{
  "moe_layers": [3, 4, 5, 6, 7],
  "balance_loss": 0.00876,
  "router_noise": 0.1,
  "vocab_size": 8192,
  "norm": "rmsnorm",
  "norm_eps": 1e-05,
  "optimizer": "ademamix",
  "batch_tokens": [65536, 131072, 262144],
  "dataset": "wikipedia_en"
}
Below are experts of layer 5 (counted from 0) of a mixture-of-experts language model. Rows are named router (the router's row for the expert), down (a neuron's output weights, with its number) and show model dimensions 0-111. Each number is 500 + 25 x the weight over its row's rms, rounded and kept within 0 to 999. Numbers have three digits each.
Before each expert's rows: "comes before" lists some tokens at least twice as common just after its tokens as in all text. This comes from a sample of Wikipedia text that the model never trained on. Tokens count by the router's weight.

# expert 5
comes before: " |", " ", " 1", ":", " 2", "%"
router:523496479485496502460467550432479537502507568482567520516479437538504453454532474560481477533465510483531470471485454514472456529490477516541476497489533511511526517489526478509479487494500481494517476475487481489557475523524490501516492496496518532529534499517524504492494499478503487513510474532504471542475493479478504553459495519531
down7:500502517450513495511554512519502532507560487496489488476508528493501505502537516499500516466508554481488482479511498501510502528511505514516466493468496519477528497460511508484471510490514545471475487509560466501498512521465474503494471492487519529515503477540521484487518483522509498523511500471521547468507491458484516500477474558495
down8:537497497541498482456504483492468521516487442518528501459496518468532498503497503493493473462483493514514506528513495503487505493519485531483459506509487450503512478513497546447487530507486526489435525491492545518508505570500511474474525521471468444525501540529474515519505469484477467494537531498486487475461500534460503491486506543493
down9:504474506504493496488504582498468485521491507479485516491513518522508460487493492523467544469489522456515510490454515501523523531562492480509514511486534520492518464489522458464531545550475569516443466469467516505459510468496523519529525535464521484497540496469465464516461508524481492517483464469466512509508516516514499484530492478521
down10:488475519467514512538476513494474505529519482484473516543533474439499488512549528527455472511492542510518495484490515491462513497585472524498493537507517465533485463507462482517475507511519482487483511501484493466520498458509485508535518484460514501493476478500509488531459493500484501495541457508528534486485541479540500497477459502468
down11:511473503524489504568479516498500533529494455468505526522526508478461473508521526468482527492505538473532507541518491478516472483484536502491489474484483450486492466518465524540493505541537525522506502532492473504459488499523528434586481496521453531496535482521531529514457509493498450511495452491473461531488515493520503549501520478484
down12:509465521485511481491513493504528488497526520514480503512535500555442482511447502523529487504535482466493517546511509533528520497494495524528527494522479528501524470480508538492533475497473492529464501515554524515491496540524508547474500481509515527508506521517499515457471474500502486531500467501510525532494494453520479520530489487470
down13:533486502489456509497524533493460465486527503498469488489552558508493515519466493490537485485471492491507533493494537540495478476510472508524473475512470523496459514465498523527510494505462495510517553487491512473503500500480495519495490483497513477512485518510502514450481479468501504496496480511520478548487478510498514501467485496514
down14:517538500503508563535496528525520521536498525485529486500495477490479494478499497476488488500485434508517527473487466503486496465507572468534480492533480544552530467509512494520490488524516510472476512463460500562510555508440471541495548523540511476530480477493497499480454509495500495483504460488519540535488484492500509529536485493516

# expert 6
comes before: "\n", "|", "-", " The", "The", "=="
router:479549481462515483480537524437498512493462469506535500505519480560483448543517471480493482495521469490490472490498549550496516550492536513496530505505487512537550511520531496520512485461506495512523549460500484512480497453491498492476505482500492532493508470491476501544484450531537497473465483505504471489503524492516535503467466492476
down7:500512490496503550521535490530445478484490460501492516491496519495526509435475526496520533494502493479462494487519466487482480480507525459518523480550554539501505540477494454509548503516510487489479493517472514490518469512498495491525478499478458470492529501540495529517471520510458466455488464504492480516502481518520523514492518497493
down8:500510494475504516512491405515468477516490457488543509503493542483476473501483470515468491486516500537529456486533482505520521523479515499509493514513476479467481474496539494460501489491466515534495517443506504494489515501521493509465521472492540503509516496510530488485495496508492544513549586523471476465501496491507535488495521469486
down9:532530556485481504476554504499506472500497508511507497521491467492496530476477504495543572553509511487516477502509541540495487520538473463508548529470503460478526491496505490486483532464503529495502504519503524534509492493539505542528531478496505518502504485486540519493523507450500469490533496481537526480491482492543495513508507486512
down10:468476503498526511458491473507519484513512498547487470475506496531505489473490525478474489492465518512498482464490549518528541488504529502463519529473533507521539528515447506503512490485481495525527489504510480483499539484513501528527515487504496496511519532522452507533486496536541484449502500493536520535481532468458496498448484526531
down11:482463475491468522502535533508516464509513487517525527458521541534483480520478518530499500498508490490499461497525501507518461512486521535564483474501481548493496488529528508562484543500498488510496513485488502498539517486489516446479496486519501519478473484499480511556457508501532499531470452509549529491432496519502547476481484494516
down12:490459486472487491502444490474486522449519500477522508510497494474517488442532535493468533512458482507525473530524450489500506511500466505490486500494566449476501535514523488474531503481492490513560544500533500499491488533532544508522483495478509479549533481522510485490512503505470503466460541523500492482477492489489512482535489488512
down13:513472487546446452485494491501505507529494429498471529509498467509540500499504506509483463479498478448483490536544512474512496491477465536562544514486501497507523554503546469487441535480523489516531526492463533520522520516514520515505468494507517492460526463500550538493513508514508483529532519505473489449516489496475495486514515484572
down14:477458489516469483478532465492420498535482470490528488508492535505480457527504518534523517507529447494477506495517570482476537536545518517556502512495531504523545516485510528482524516494508527503546451524493458492462491491523528521528507523500530516483477493484514485561536515496521460521488531486507488507488552474491496503490480485491

# expert 0
comes before: "\n", "|", "-", " ", " 0", " 1"
router:490585543500517468403514506460478546497535494492521523473494460521520492510499477488486506508477510511531531495530496502490505508481481486525488505508488516532504505459542494494497489485511466515477544508561507504552496476513495473465472521499529520487505503531541503536515474486488485523559453481498505563492483549476523499484548475527
down1:486510543498509468502468430517547525500471511470497523482499479522529525516508543529493504526476540500525496470500550456467505481527488504495448519512512540472496505500522483520516532507519481473473553480497549507545493521509485506496563498524498510489477547504499482517541482508513457501498545496479505511490492477495441474502521544486
down2:526482553493474487515461458528507469465487534521520534517482545501550485511499499472511498526505485526514491508507486483465500490483457498470510478490524467488510467500455504502481515482513563532480473499492510497515513512460486492530485503431479531484489529490461494494490500490448492503522549543560456469497505468459482499494475489509
down3:472541513545512499495497485497455503444527496502521526471451502489492510512450492517473525474492487530518502504476465499498482470524473485512486526502529506519504512542520500434509482460493492542461534484501523461527446480537499520486513531510472473459544521487526495501469535537544482511494485494484491502510451470542449523504503451499
down4:496573514488479480451485448461501490514498487462524527511491477530517490480584491512440508502494463493495527477491438508551470518502479509473521517501530534469479514498532501514462484483450513506455507480511494525479500482515436520527496505553496516510542493476517529519551491502484466540488490514514502501502485527525473530487526468535
down5:518510536482461477504528503474482473502499503472513544496499496528513503447479483491482503476517475497485564464477493505486469551504519520441501543530548523542519458426505520487499496480504526455503488551477480544506517474485524539533502455520498554515500507536489481527506488490490540485486515525481449467513525534513535507498513474501
down6:527504512507493495522509550484481463532506520498486515529518485493515504481522491507447528508507536475527496498469497506483484495452555510487511492526546504471474538519543474486504484494522471537505519497483475486497501485504445494512474494500490493480516534517510455481500487472547495464509476507510533514482534516550517439515509464517
down7:453512468512518437473472460520494474514476473519506522501514492478479480535528514467532524517414515506543534500519482465510492498496491476502503458507535507465503521546502511494502520508510537487497485501447530504535490526508461489500492514516552544461534525519487514481501499496460489533492542516469502494510496491482512481484455492503
down8:481490547508538445481514499504546507535512488500538493453493455475540495463515443480530485505493495531474485523471477502499489513485491456500472465517522542545500513529503480501480492514513497485542538486467462460515512510546557514473519538534504483533480509502470487537513531494458487514536511508506544550496497494508513491482502543526